From a checkpoint of a small mixture-of-experts model trained on Wikipedia.
Training: a variant of Adam for the experts, 214M tokens.
Below are experts of layer 12 (counted from 0) of a mixture-of-experts language model. Rows are named router (the router's row for the expert), gate (a neuron's input weights, with its number), up (a neuron's input weights, with its number) and show model dimensions 0-95. Each number is 128 + 24 x the weight over its row's rms, rounded and kept within 0 to 255.
Before each expert's rows: "gets" lists some tokens that make up at least twice as much of what it gets as of all text. This comes from a sample of Wikipedia text that the model never trained on. Tokens count by the router's weight.

# expert 6
gets: " | ", "–", "; ", " ", "0", "7"
router [129 151 129 133 152 124 110 136 110  80 107 165 160 141 124 118 142  93 160 151  90 109  80 154 141 146 124 104 137 134 154 126 148 168 110 112 142 130 140 171 112 102 103 145 122  90 162 102 118 143 153 149 113  79 114 137 130 161 118 100 160 101 100 152 128  98 110 173  89 108 126 130 115 126 136 112 117 161 148 177  93 159 111 162 130 143 147  96 141  94 152 115 166 123 148 120]
gate11 [148 107  83 123 161 143 130 146 130 154  88 118 148 113 133 154 152 117 142 109 109 125 143 121 113  84  94 161 182 125  92 154  95 136 140 153  97 140 147 126 170 127 153 101 136 185 105 130  98 127 119 130 128 141 134 114 165 142 130 128 147 111  90 124 143 120 116 116 105 136  81 127 118 100 148 108 121 175 132 135 124 127 162 103  68 172 131 140 131 185 157 154 125 134 116 101]
up11 [186 120  85 110 144 141 118 125 127 138 107 119 124 139 123 165 156 107 138 120 115 110 127 105  96 102 118 139 179 127  93 138 105 147 151 149 101 114 153 133 161 102 149  87 128 146 118 128 103 128 125 116 117 147 164 125 125 158 104 140 125 123  97 138 111 115  93 101  74 141 111 136 111  95 158 126 113 132 125 156 126 119 194 116  63 179 110 114 123 173 162 134 119 114  99 109]
gate12 [102 106 176 168 134 167 152 108 147  80  88 128 117 145  80 137 102 169 127 131 116 117 128 106 134 121 128 136 141 123 124  96 122 104 129 139 138  81 116 146 139 152  91 123 134 109 134 200 113 109 141 145 150 120 108 117 121 149 117 114 167  78 116 115 152 141 135  98 153 152 125 110  92 121 154 109 129 152 122 130 165 109 139 141 118 115 113 127 157 204 159 102 133 115 140 146]
up12 [ 68  93 159 170 132 116 147 145 141 105 101 116 126 160 107 104 112 173 125 143 119 156 136  91 149 117 122 136 146 102 147 128 141  95 128 124 100 126  70 147 122 122  78 127 151 150 127 176 137 124 170 126 148 146 129 129 106 127 138 120 155 128  98 141 142 158 128 103 183 129 112  95 122 107 187  95 126 122  98 125 137 124 126 136 109 153 165 157 148 170 122 122 105 101 132 100]
gate13 [122 119 128 195 113 107 116 122 130 127 134  99 128 134  79 146 131 121 130  94 129 115  96 152 135 161  93 139 141 180  97 122 101 167 131 107  93 106 112 106  97 115 100  77 129 119 137 165 127 113 143 125 102 149 155 133  97 108 118 107 155 121 133  97 109 149 159 144 120 121 151 138 142 127 178 149 122 128 160 107 120 169 128 138 102 164 123  89 110 196 105 142 131  98 103 128]
up13 [140 118 116 182 132 127  82 132  97 167 153 112 150 127  91 128 123 122  92 102  73 146  99 136 112 160 134 106 136 150  91 125 107 164 139 136 134 125 137 124 127 131 119 102 143 105 147 136 104 126 146 146 120 181 141 132 137 100 126  88 136 107 142 111 107 145 177 143 113 129 140 165 137 109 156 115 148 158 134 151 129 155 163 170 100 187 116 132 106 180 119 115 126  81 101 126]
gate14 [175 153 153 135 125 148 130 141 153 110 144 155 121 126 176 144 116 112 128 126 138 120 120 115 135 106  77 121 107 118 138 125 111  54 120 120 108 118 162 170 162 128 126 124 148 131  86 138  75 131 127 159 135 163 188  94 170 105 144 117 105 142 189 118 102 147 160 131  98 100 103  97 142 167 112 124 117 132 145 118 110 146 120 114 153 131 124 114 106 118 117 107 139 143 108 153]
up14 [118  91 128 113 118 162 113 186 141 103 141 130 113 127 148 152  79 114 140 152 178 120 103 134 175  91 105 149 132 112 138  99 137  83 149 127 111 156 111 139 146 140  94 137 150 146 126 136  91 114 172 131 143 123 140 142 171 148 161 150 114 132 172 118 158 129 170 127  96  92  91 128 111  95 168 120 149 118 128 158 114 135  97 107 150 166 111 143 106 157 143 133 122 103 111 117]
gate15 [141 160 106 122 172 179 110 116  77 127 125 127 101 110 144 128 144 138 132 110 101 110 101 165 102 156 161 162 117 121 102 129  84  92  96 123 142 135 136  98 144 151 131 128 130 114 140 128 130 140  93 101 105 128 153  71 179  71 173 113 127 144 157  96 137 118 123 156  99 141 130  99 121 165 152 113 134 160 139 128 146 134 121 168 105 140 139 124 105 155 128 109 116 149 114  91]
up15 [144 188 115 126 114 161 124 117 103 110 119 179 133 143 114 138 134 116 107 111 103  71  83 169  94 147 157 116 123 118  94 116 114  94  68 141 146 160 120 123 130 131 109 144 153 142 141 109 119 153 120  99 124 149 148  98 162  76 147 117 118 121 135 129 136 119 106 181 114 112 121 110 109 154 133 112 155 115 137 115 133 131 156 169 120 122 103 122 108 144  89  96 110 163  85 107]
gate16 [150 125  82 128 155 151 143 123 128 139  97 129 131 116  93 166 110 167 153 133 109 153 128 132  66 133 118 179 128 126 110 136  94 164  87 122 120 102 116 145 103 147 105 125 150 138 169 158 155 135 128  94 136 117 120 134 159 106 152  82 144 173 101 136 145 135 118 149 183 149 143 166 136 161 165 108 115 113 145 132 162 130 132 124 116 118 134 159 134 113  97  92 116 156 135  84]
up16 [124 145  96 122 153 150  89 112  92 133  83 114 124 136  98 126 114 152 126 103  96 117 109  94 110 140 115 155 125 128 143 101  66 130  90 111 131 127 105 156 113 173 120 142 156 121 173 126 134 106 135 129 145 123 128 127 133 123 140  64 125 171 114 122 147 158 123 129 178 118 158 152 127 164 154  86 103 119 152 174 170 146 110 120 140 126 142 152 124 140 126  75  96 149 125 113]
gate17 [123 112  95 167 134  70 141 135 134 142 156 121 135 104 138 151 170 146 131  91  99 131 143 156 151 117 141 130 170 114 117 128 114 116 126 105  83 143 129  85 119 146  68 117 156 142 142 150 146 108 112 107 147 147 112 105 126 133 146 146 132 175 108 159 144  97 137 160  82 142 130 129  95 113 140 118 109 183 101 103 130 146 102 109  89 134 151 128  94 140 134 158 159  85 152 111]
up17 [115 144 121 106 162  96 183 147  99 143 161 105 159 120 135 132 145 102 102 104  60 134 128 136 127  88 157 113 136 149 107 142 120 101 129 142 110 151 115  71  96 125 100 121 175 141 149 115 139 134 115 122 132 104 143 112 168 142 148 133 132 175  97 139 154 140 138 131 117 139  72 115 110  74 153 139 121 164 124 111 106 163 127 120  88 131 129 160 118 111 111 161 149 108 139 136]
gate18 [107 136 148 133 121 122 135 166 129 129 110 109 155 119 137 122 112  98 138 153 138 136 117 142 107 168 126 148 125 139  97 116 142  86 111 163 171 109 141 134 131 173 103 147 153 144 170 128 102 134 101 140 109 111  91 126 200 147 171 171 146 160 111 129 149 116 140 165  99 102  87 168 137 119 142  81  90 142 109 110 166 122  95 133 151 171 155 140 110 122 110 117 146 131 127 111]
up18 [115 155 128 142 126 126 134 151  88 118 124 107 157 141 137 118 135  94 151 177 119 132 140 121  67 169 138 141 103 156  84 136 150 134 118 159 140 117 158 135 144 151 111 138 118 121 123 121  94 143 124 163  80 117  89 145 191 124 159 126 156 131 125 147 121 103 154 140 135  81  80 170 123 121 148 108  92 114 130 111 156 151  87 117 156 173 129 107 155 114 151 134 150 124 133 158]
gate19 [155  91 121 107 135  83 158  97 183 134 179 145 174 124 116 138 106 102 122 135 133  81 137 126 121 161 100  91 132 135 128 131 125 129 115 135 122 132 110 124 159 143  89 101 146 138  94 161  98 153 135  75 165 127 174 140 126 116 112 137 159 133 144 127 109 129 156 112 118 138 117 116  94 125 111 145 127 165 128 153 135  81 135 120 158 141  97 154  83 119 112 108 179 131 102 150]
up19 [142  64 116 127 140  98 126 112 185 122 183 139 152 159 153 152 138 127 154 142 151 126 152  99 128 124  75  88 153 107 150 167 116 141 146 150 148 132 120 152 133 154 102 114 144 130 141 190 115 151 100 109 149 120 153 131 123 159  84 170 140 135 130 133 141 151 113 112 114 131 136 109 119 102 102 138 155 144 113 151 105 102 160 145 146 136  94 142 110 155 150 145 123 153 134 171]
gate20 [122 114 102 131 137 132 150 116  97 132 162 140 117  95 169 179 123  86 110 136 110 135 121 111  68 112 149 102 146 185  77 140 167 170 117 142 148 130 112 158 171 115 160  84 146 123 133 129 128 117 130 114 120 114 148 124 165 106 111 133 141 135 118 138 125 138 149 137  98 139 112  99 119 111 143 159 133 109 129 128 133 137 123 145 119 154 112 124 131 170  82 153  85  72 115 171]
up20 [112 131 133 117 163 124 146 136  95 107 131 143 126 136 136 165  92  77 137 133 125 114 159  90 104 140 135  97 138 125 118 139 173 166 117 127 132 127  84 134 142 131 128 122 144 109 164  97 120 151 186 118 112 127 137 130 133 126 102 134 142 120  94 103 111 127 136 171 107 148 130  71 109  93 171 136  75 143 152 152 111 166 126 166 140 146 112 136 147 120  85 133  96  92  76 132]
gate21 [130 147 115 107 131  95 141 163 124 139 132  85 119 138  98 152 157 107 103 113  99 118 139  99  74  84 122 124 119  69 134 128 113 144 105 130 139 109  97  81 139 116 151 137 167 113 157 140 135 130 108 124 130 147 135 128 165  94 102 174 105  95 149 148 104 130 128 154  71 134 105 138 126 169 161 115 168 107 159 119 110 124 140 108  90 145  85 123 155 138 123 132  97 107 102 129]
up21 [118 148 152 115 105 122 102 132 153 123 166 130 137 133  84 122 135  96  75 127  92 136 142  86 118  86 106 142 139 109 124 123 128 147 117 144 149 119 114  97 142 144 156 138 147 128 167 132 148 156  99 132 126 149 126 159 183 125 108 170 130 106 120 140 101 157 119 160 114  93 125 105 146 165 148 106 142 108 146 157 124 159 133 103  68 153  61 122 147 157 121 108 104  91 108 139]

# expert 12
gets: "1", "2", ",", " |", " | ", "3"
router [140 124 105 123 158  73 137 147 105 116 122 128 143 170 120  89 121  95 134 124 127 157  93 101 132 102  72 120 108 101 168 154 110  97 128 141 135 112  91 153 118 107 132 142 122 103  86 103 111 157 142 158 137  89 120 138  96 174  94 115 126 147 133 169  97 132 119 120  93 114 105  95 115  95 118 126 151 140 140 102 118 132 160 164 142 130 138 106 114  94 145  77 131 157 127 159]
gate11 [121 119  94 112 183 144 160 147 171 106  97 126 143 105 100 133 178 117 135 122  74 118 102  79  99 124 104 160 173 131 111 136 135 131 122 127 150  96 138 108 128 106 125 106 135 162 143 114  93  92 102 144 135 136 138 125 142 129 120  87 124 146 109 117 169 172 134 102 138 109  74 107 144 159 144 122 155 112 143 136 118 131 145 153  93 129  94 152 172 151 134 162 105 122 132 145]
up11 [104 120 105 121 181 148 155 143 172  93 126 131 164 123 141 163 159 123 151 108  93 111 113  68 116 149  96 153 170 112 112 141 108 122 132 177 130 107 130  84 114 107  98 125 123 140 149 123 121  85  96 106 146 139 133 141 136 127 136 110 148 157 129 105 154 168 117 106 156 119 127 131 150 127 140 124 165 124 125 128 127 112 136 124  62 107 122 158 158 141 138 186  86 141 115 127]
gate12 [ 88  88 123 145 135 143 110 173 145 170 137 158 123 102 122 122 128 151 158 145 174 142 149 121 118 171 141 134 129  85 112 131 102 150 137 125 143 121  91 128 112 132  90 122 127 117 158 132 130 119 134 117 149 159 135 133 156 161 103 124 108 154 146 108 151 133 163 158 164 160 120 147 163 101 172  98 134 162 112 114 159 127  79 112 100 168 124 129 129 120 122 127  75 114  68 132]
up12 [102 102 129 113 147 121  90 149 146 190 161 155 122  96 106 112 112 147 148 161 163 148 150 135 116 181 127 135 111  69 148 114 118 157 149 160 140 108 111 132 123 125  86  87 109 110 148 134 129 132 154 111 158 161 135 122 143 152 104  80 133 115 120 130 146 108 162 158 129 130 122 123 135 104 139 131 141 170  92 124 133 124 137 148 102 142 111 112 158 106 131 120 103 135  64 172]
gate13 [109 152 113 132  84 103 108 119 141 115 155 153 146 123 150 119 156 156 116 150 100 113 112  87 118 132 126 164 150 181 138 111 129 175 114 148  89 142 110 117 111 169 121 111 166  96 151 123 110 129 136 113 126 155 135 168 165 108 115 162 107 142 170 137 147 169  98 103 135 176 111 123 173 116 128 121 131 109 141 117 126 125 127  99 111 136  96 141 122 106  59 154  96 138 100 123]
up13 [133 143 131 154  69 106 131 157 144 130 155 163 134 128 187 112 157 147 135 125  90 108 152 129 128 139 124 176 145 151 114 106 146 132 132 160 108 121 112 106 141 178 142  97 128  91 137 126 127 151 118  99 117 137 141 144 162  94 115 134  99 135 138 117 169 135 105 109 150 139  96 129 126 123 140 106  98 121 103  80 132 120 124 107 148 117  81 145 136 113  90 185 136 178  82 145]
gate14 [121 129  73 135 132 132  96 145 113  92 120  76 166  85  97 112 116 136 123 155 131 134 162 107 118 116 156  98 133 120 111 106  83 107 105 110 143 154 111 124 142 168 117  88 172 163 136 156 157 132 161  97  81 140 148 128 137 101 151 152 106 149 165 105 126 135 132 135 124 155 117  90 129 128 131 133 127 128  84 155 124 145 108  98 141 158 132 130 160 145 139 134  88  91 150  92]
up14 [125 165  77 124 141 135 104 153  95  83 127  83 147 133 113 136 129  95 138 139 126 152 149 130  94  88 166 126 142 149 119 137  94 116 111 130 127 156 101  82 131 123 147 100 125 185 143 149 162 145 169  95 118 118 148 133 134 133 149 109  86 142 155  93 121 142 140 125 137 147 123  89 102 136 145 136 149 134  69 161 112 158 140 122 105 157 128 115 152 137 142 122  80  83 134 131]
gate15 [138 141 122 128 108 135 133 125 103 116 120 138 117 152 137 174 131 126 102 126 146 165 135  94  81 139 118 106 130 121 128 169 119 128 179 135 147  79 100  90  99  97 126 103 145 103 157 110 144  79 144 135 187  87 150 139 197  89 101 145 135 132 126 122 116 112 114 118 168 140 154 118 135 175 130 135 110 111 134 144 107  80 115 145 123 131 136 148 110 147 140 164  99 110 130 149]
up15 [147 118 106 144 130 155 117 145 136 130 111 116 131 136 142 144 121 150 111 129 127 155 126 101  98 127 111 102 166 167 153 159 109 104 121 169 135 106 135 104  96  99 131 128 179 112 168 122 120  98 144 169 137 109 155 145 211  87 142 163 133 106  87 132 157 140 115 118 160 165 179 115 116 133 111 105 105 108 131 151 123 106 116 151  78 139 131 156 121 158 148 148 149 101 120 125]
gate16 [130 121 111 146 118 125 118 117 148 100 157 153 117 140 141 104 131 130 108 148 107 140 113 155 117 124 102 140 120 144 154  87 133 110 119 154 109 104 109 117 124 118 134 102 152  98 136 192 142 117 181 104 146 100 155 156 184 131 143 148 130  96 171 141 129 131 126 116 100 108 133 166 120 122 128 147 155 157 138  97 111 140 147  48 128 150 165 125  80 117 117 141 137  87  90  88]
up16 [129 129 117 123 121 123 148 123  99 149 123 134  98 145 146 134 125 139 121 123 129 133 118 146 104 109 114 127 118 141 133 137 135 128 142 154  91 127 109 111 136 125 143  94 144 151 165 206 117 133 139 149 181 138 160 123 177 168 109 119 146 107 166 145 125 112 124 104 126 127  81 101 107 116 125 126 143 197 163 116  88 165 162  90  70 143 134 100 117 116 139 125 146 122  84  85]
gate17 [154 132 101 124  55 169 102 145 110 150 132  79 112 119 118 125 133 131  83 125 158 127 125  91 117 130 135  91 171 119 126 161  98 108 120 198 163 105 135 123 116 113 111 106 145 130 114 133 142 136 138 145 135 147 145  71 161 118 108 136 134 150 114 118 152  99 136 164 142 122 115  75 118 128 131 107 145 142 150 149 129 130 142 150 124 115  70 122 148 122 153 141 116 142  96 166]
up17 [174 120  70 128 104 156 106 128 105 127 139 139 147 138 138 163  90 115  59  90 141  80 130 132 150 159 111 122 125 120 135 137  99 112 168 158 145 131  94  97 117 122 137  88 189 138 127 155 136 136 180 114 146 137 154  84 137 158 124 124 128 121  96 112 125 122 139 139 147 148 104 117 106 111 157 115 140 135 146 116 119 132 130 121 125 155  78 143 124 126 174 138 131 109  90 145]
gate18 [121 124 115 108 132 107 138 181 153 129 143 135 138 117  94 122 161 171 117 125 135 133  61  97 175 103 155  93 157 127 124 170 176 101 137 134 127 132 129 141 127  86 116 105 155 132 108 106 115 122 145 144 113 116 130  80 114 148 120  80 102 140 117 139 110  89 139  94 132 111 123 116 110  96 103 121  77 153  91 164 130 128 130 128  93 166 131 165 132 103 100 120 108 142 123 148]
up18 [126 142 101 143 150 102 126 154 130 149 139 127 158  89  85 134 132 139 116 115 148  92 126 101 161 137 157 101 129 145 129 166 176 107 113 127 140 102 147 177 116 117 112 120 158 121 102 127 106 135 155 168  99 151  83  95  93 132 143 102 110 139 170 105  92 104 148  86 137 115 152 129 121  90 110 105  62 147  88 138 142 137 130 167 117 154 127 157 115 125 120 114 123 125 114 161]
gate19 [139 161 108 123 158 108 145 205 127  95 128 142 146 107 130 122 156  75 102  64 131 126 113 102  96 152 123 166 138 106 147 108 131 103 122 137 147 114 102  96 146 110 131  98 107 138 155 116 134 127 163 133 135 100 147 110  93  82 152 114 107 106 138 108 134 150 152 126  88 166 138 174 123 172  93 137 172 123 120 123 135  95 120 137 135 125 120 100 142 127 156 108 118 107 108 130]
up19 [167 139 112 139 131 139 141 199  91 138 104 106 142 113  97 163 132  89 139  96 137 105 111 124 113 149 128 151 157 105 146 124 181 114  86 124 158 122 147 115 117 149  85 107 141 115 111 154 118 117 171 141 167 130 146 132 130  83 133 138 126 114 124  88 175 147 139 122 103 126 108 165  97 131 122 141 149 129 114 127 150 104 123 172 133 152 149 123 123 133 198  85 137 128 131 126]
gate20 [120 158 127 112 101 100 154 141 134 191 163 162 113  94 148 115 142 126 117 108  99 106 123  84 110 107 134 134 130 123 123 134 117 137 104 199 143 103  94 114 146 166 174 112 156 114 134 116 125 124 109  87 158 105 147  92 132  85 121 174  98 109 171 127 173 174 121 100 153 128 125 103 122 120 114 140 125 111 149 107 135 101 149 150 140 121 121 121 111 115  98 109 130 144  95 128]
up20 [131 131 128 119 104 110 141 116 149 183 150 130 123  89 132 140 148 126 101  85 104 100 142 126 106  96 135 127 116 105 110 131 109 155 120 171 132  97  95  92 161 124 153  75 113  91 126 114 139 131 110  74 134 110 128  96 112  68 108 160 114 126 165 126 162 180 143 102 136 148 144 117 127 111 120 151 113 118 160 108 128  62 134 136 144 134 133 141 104 139  94 108 119 138  91 125]
gate21 [139 130 121 144 137 135 122 109 123 177 120 104 125  75 153  96 142 124  57 106 111 134 124 140  74 164 143 140 110 131 110 144 130 170 112 136 147  87 138  83 150  79 109 151 129 100 122 134 111 107 154 105 118 152 146 117 130 127  99 104 164 153 175 140  93 158 131 141 138  80 158 141 140 150 108 133 140 118 135 110 130  97 107 129 140 153 170 147 116 134 117 138 167 154  99 133]
up21 [101 160  95 123 136 145 113 128 138 159 122 124 139  77 166  94 119 101  83  98 102  90 109 113 103 156 148 111 138 156  96 147 133 154 116 172 128 101 139 118 161 124 104 153 144 111 136 137 111 113 182 105 136 151 151 119 150 128 124  96 127 134 164 124  85 171 112 134 125 103 126 123 159 112 104 133 114 121 122 136 106 127 102 113 159 187 157 158 106 109  76 145 148 154 107 112]

# expert 3
gets: "\n", "\n\n", "| ", " (", "-", "=="
router [138 119  83  81 179 135 148 131 102 126 140 139 121  68 111 110 113 117 111 122  85 164  87 148 161 132 108  92 148 143 144 146 111 150 163 128 137 170 104  84 124 147 160 133 107 167 135 147 124 135 122 156 176  97 174 132 138 134 111 124 137 153 154 133 135 111 137 142 159 157 118 152 112 136 144 164 143  93 145 101 117 128 169 124 146 156 115 122 169 106 152 149 121 151 134 120]
gate11 [126 116 113 140 115 120 141 151 152  65 118 112 161 130 137 135 107 125 101 100 165 176 159 154  91 112 130 105 119 149  56 142  92 119 120 104 115 145 137 115 134 147 125 145 135 137 161 166 185 152 129 135  90 103 118  98 124 146 143 108 160 155 131  84  99 122 104 115 139 135  97  86 143 137 179 100 127 128 142  96 129 117 104 134  98 157 105 108 114 160 111 132 121 133 133 115]
up11 [160 122 126 130 133 133 105 127 159 107 152  98 152  98 147 143 129 104 135 111 148 180 126 156 120 110 102  91 114 158  99 117  22  72 104 108 111 131 112 125 125 123 146 119 137 119 165 166 137 159  83 130 126 116 145 102 111 144 145 140 157 142 116  87 129 132  86 121 133 124 114  96 125 127 169 129 100 159 128 123 134 156 126 158  92 119 115 112 137 128 137 135  86 117 131 120]
gate12 [139 132  95 121 120 141 157 133 130 110  95 121 140 138 159  99 128 102 116  71  90 114 139 162 140 119 153 140 155 175 129 172 119 122 128 117 116 165 130 147 128 138  91 180 152 122 169 114 104 114 110 146 136  99 104 116 126 127 129 161 125 143  85 107 101 130 130 137 116 160 116 127 165 114 107 127 136 127 129 106 117 120 114 125 115 192 145  92  73 136 138 178 129  71 105 158]
up12 [138 131 114 106 117 179 106 139 128 124 117 133 159 141 162 116 107 111 104  67  71 139 101 152 127 156 170 127 141 165 169 155 106 123 118 124 127 148 114 139 105 144 127 172 127 131 134 107 116 142 100 181 154 115 125 156  99 157 132 123 124 137 119 118  82 105 107 142 102 157 130 101 155 150 130 147 122  95 148  93 136 120 109 143  94 163 152 117  65  93 132 125 156 116 113 139]
gate13 [139  94  74 111 112 193 127 134 115 119 125 177 123  76 128 128 108 125 137 125 137 128  81 122 156 173 124  96 172 113 167 120 145 123 145 167 171 124 159 121 169 147 126  85 157 104 148 145 127 115 129 155 159 145 156 129 145 113 135 119 147 117 134 119  98 124  98 162 135 106 127  76  85 149 141 121 110 114 139 119 114 132 137 132 137 175 141 152  96 144 133 136 101 138 139 122]
up13 [112 124  88 115 134 193 122 180 138 120 165 138 126 128 123 128 119  79 103 109 116 156 103 103 146 102 113 123 127 127 136 119 125 108 155 149 138 145 173 128 114 151 158 109 114 120 119 160 126 116 121 127 144 105 129 140  87 122 125 110 158 128 102 141 113 183 143 145 158  50  90 119 123 141 128 104  88 132 141 119 122 114 172  90  91 171 149 105 119 123 116 139  99 129 159 145]
gate14 [118 119 140 131 123 143  86 128 129 130 131  81 116 128 125 157  84 142 146  98 147 136 108 138 129 141 121 140 173 134 122  98 131 129 100 118 100  65 130 138 140 105 107  81 103 127  88 112 135 136  88 103 115 128  67  80  90 106 130  90 150 153 118 117 177 124 151 109 119 137 140 123 118  80 161 133 133 125 134 108 171 128 121 151 154 100 129 128 118 126 147  84  94 128  80 124]
up14 [143  97 161 113 151 133  98 112 140 142 162 162 134 156 114  89  80 117  92 120  98 146  82 154 137 175 142 142 148 155 125  97 140  90 106 131 115  89 123  96 141 142 113 127 136 153 149 148 122 133 114 127 144 112 113  77 133 134 124 117 148 109 178 118 153 166 103 136 148 108 118 114 138 146 155 147 147  90 155  91 157 129 159 145 133 117 155 151 151 138 120 148  98 185  94 117]
gate15 [146 131 143 125 149 153 165 106 151 118 136 107 109  84 130 105 150 156  83 111 124 157 117  91 153 145 118 109 170 178 149 165 117 136 138 119  95 169 133  90 160 144 119 130 170 143 119 208 163 123 116 120 127 130 131 137 126  80 148  90 138 116 178 114 141 120 122 132 157 139 137 180 168 120 147 154 123 131 147  93 131 113 138 135 133 145 118 126 128 115  97 135 130 115 125  99]
up15 [131 152 124 139 113 179 162 174 120 147 119  88 115 101 117 106 131 123  98 122 110 129 153 114 148 128 126 126 172 149 151 135 150 157  93 134 163 141 152 129 186 149 137 119 168 110 121 203 111 146 121 103 124 125 112 127 145 106 131 114 141 152 186 143 140  98 157 119 118 133 108 173 180 119 159 130 123 123 152 118 131 154 105 117 139 124 136 106  97 104 117 148 184 137 138 121]
gate16 [130 161  99 120 139 159 114 101 173  77 130 155 114 142  97  82  91  92 118 139 134  92 111 136 144 122 121  98 164 146 146 146  94 116 142 145 129 129 160 105  91 179 124 137 128 156 187 127 126 112 107 153 163 129 147 137 164 150  90 124 100 137 148 138 105 148 108 159 118 102 107 110 146 123 122 122 161 168 121 157 152 100 146 126 129 128  80 136 138 111 122 156 102 122 163 137]
up16 [117 157  87 123 127 150 135 104 184 159 110 140 141 101 140  47 124 116 134 130 145 107 106 145 119  94 118 127 141 106 159 133 116 136 120 137 124  87 108 130 152 162  85 131 119 154 162 139 126 111 129 135 162 103 140  82  78 122  83 119 121 128 102  84 110 152 150 127 122  88 116 115 120 115 113 115 156 192 127 153 141 100 115 113 141 131  86 130 133 140 140 142 104 128 113  99]
gate17 [137 108 118 109 117 126 124 134 106 157 108 136 127 136 132 140 116  95 131 150  70 136 148 121 116 112 123 117 153 142  95 107  89 156 150 142 118 147 133 115 146 172  92 136 118 107 154 146 152 144 120  91 159 102 162 148 111 198 139  87 151 153  94 134 127 103 114 175  84 126  94  95 107 102 133  95 128 134 143 132 119 151 141 162 107 132 103 190 136 120 143 159  88 113 136 134]
up17 [104 116 138 118 103 128 132 140  99 176 138  93 101 172 123 143 157 104  97 161  94  81 166 110  91 111 134 112 157 134 103 138 102 134 128 146 140 145 133 124 168 182  98 110 136 130 151 173 159 156 125  80 119 115 129 112 156 156 110 128 136 154 122 149 147 106 121 140  98 129  96 104 124 105 138 111 121 154 144 124 144 129 109 128  91 115  80 182 150 127 130 121 104 134 157 166]
gate18 [108 121 119 163  82 108 141 123  83  93 128 143 130 134 123 121 183 149 129 133 168 128 126 149 170 136 145 137 124 143  99 161 131 143 144 129 143 136  90 155 143 123 160  69 101 119  89 100 121 154 128 101 121 155 117 104 104 116 159 135 123 148 106 176 110 111 118 133 112 150 181 126 136  79 126  92  97 107 174 121 164 143 157 120 147 116 120 139 127 169 130 156  96 142 121 138]
up18 [ 66 120 125 153 137 122 172 103 105 139 142 145 133 130 157 133 144 147  96 122 172 167 136 142 142 116 143 115  93 160 103 162 108 107 130 117 135 135 133 110 172 165 153 104 124 163 140 123 120 151 142 106  86 133 144  65 136 118 142 129  97 126 112 165 172 122 108 132 112 163 170 116 121  88 122 122 133 108 159 130 151 110 130 150 146 138 109 142 173 161 135 169 102 139 158 101]
gate19 [150 117 122 131  75 111  81 102  98 153 165 138 184  91 138 136 132  93 123 121 138  73 133 119 120 138 107 135 112  95 145 133 172 118  99 156 118 100 126 126 186 141 107 105 159 148 166 127 169 111 132 131 146 105 120 140 100  90 100 122  98 104 159 112 133 129 140 137 110 124 118 121 115 120 127 118 112 125 139 135 126  92 136  86 145 157  97 181 108 137 172 141 157 135 136 151]
up19 [142 131 150 126 110 140 117  97 123 162 154 126 117  94 136 102 115 106 132 163 119 112 145 111 109 122  97 120 107  94 156 172 145 156 125 126 110 112  99  99 171 144 122 107 110 146 160 132 123  96 157 107 140 154 127 118  73  90  99 120  98  84 151  94 139 131 122 125 123 135  91 120 136  98 167 149 115 144 184 112 117 105 123 106 132 140  75 173 124 119 168 143 157 130 164 165]
gate20 [118 144 138 127 131 152 136 134 174 158 143 131 119 103 111 126 145 100  93 150  99 154  97 103 167 178 107 119 123 153 126 109  89 135 123 108 149 164 111 104 138 123 128 115 121 176 149 127 167 119 160 123 145 149 160 100  93 179 127 145 139 116 122 138 126 159 138 164 152 142 113 139 113 112 147 121  98 201 159 154 115 171  97 150  86 117 111 125 122 141 112 159  94 126 103 124]
up20 [128 138 138 128 115 134 198 149 137 128 156 128  88 145 144 146 185 123  88 122 127 135 115  99 114 181 126 158 136 151 107 101 110 133 109 120 132 113 102 116 167 121 133  97 125 107 136 107 152 109 153  84 125 120 148  89 134 168 116 170 111 111 171 135 101 147 129 160 119 124 118 152 128 106 111 122 111 198 149 143 144 136  82 140 103 129 107 155 127 112 131 132 123 109 109 178]
gate21 [119 143 118 117 150 127 153 147 143  90 190  90 142 119 116 118 152 142 109 155 153 167 148 135 127 129 167 105 136 138 151 110 134 121 113 106 104 123 165  89  86 128 140  75 136 140  80 119 146 141  91 166 124 174 146 136 138 129 136 129 167 131 126  68 117 139 108 132 129 141 159 142 126 137 166 130 142 113  97  98 102 137 120 126 106 136  89 131 137 120  67 106 151 172 121 131]
up21 [114 142 113 121 153 132 103 120 119  95 136 101 150 143 108 117 128 130  86 108 139 169 157 123 121 110 185 105 143  96 119 135 128 110  81 117 161 126 125 117 107 222 115  93 122 106 135 134 140 131 114 159 112 174 162 118 144 143 135 145 117  96 163  74 133 132 147 128 159 140 168 132 128 150 140 127 109 105 136  96 106 106 152 115 110 149  91 144 120 116  86 135  99 156 117 121]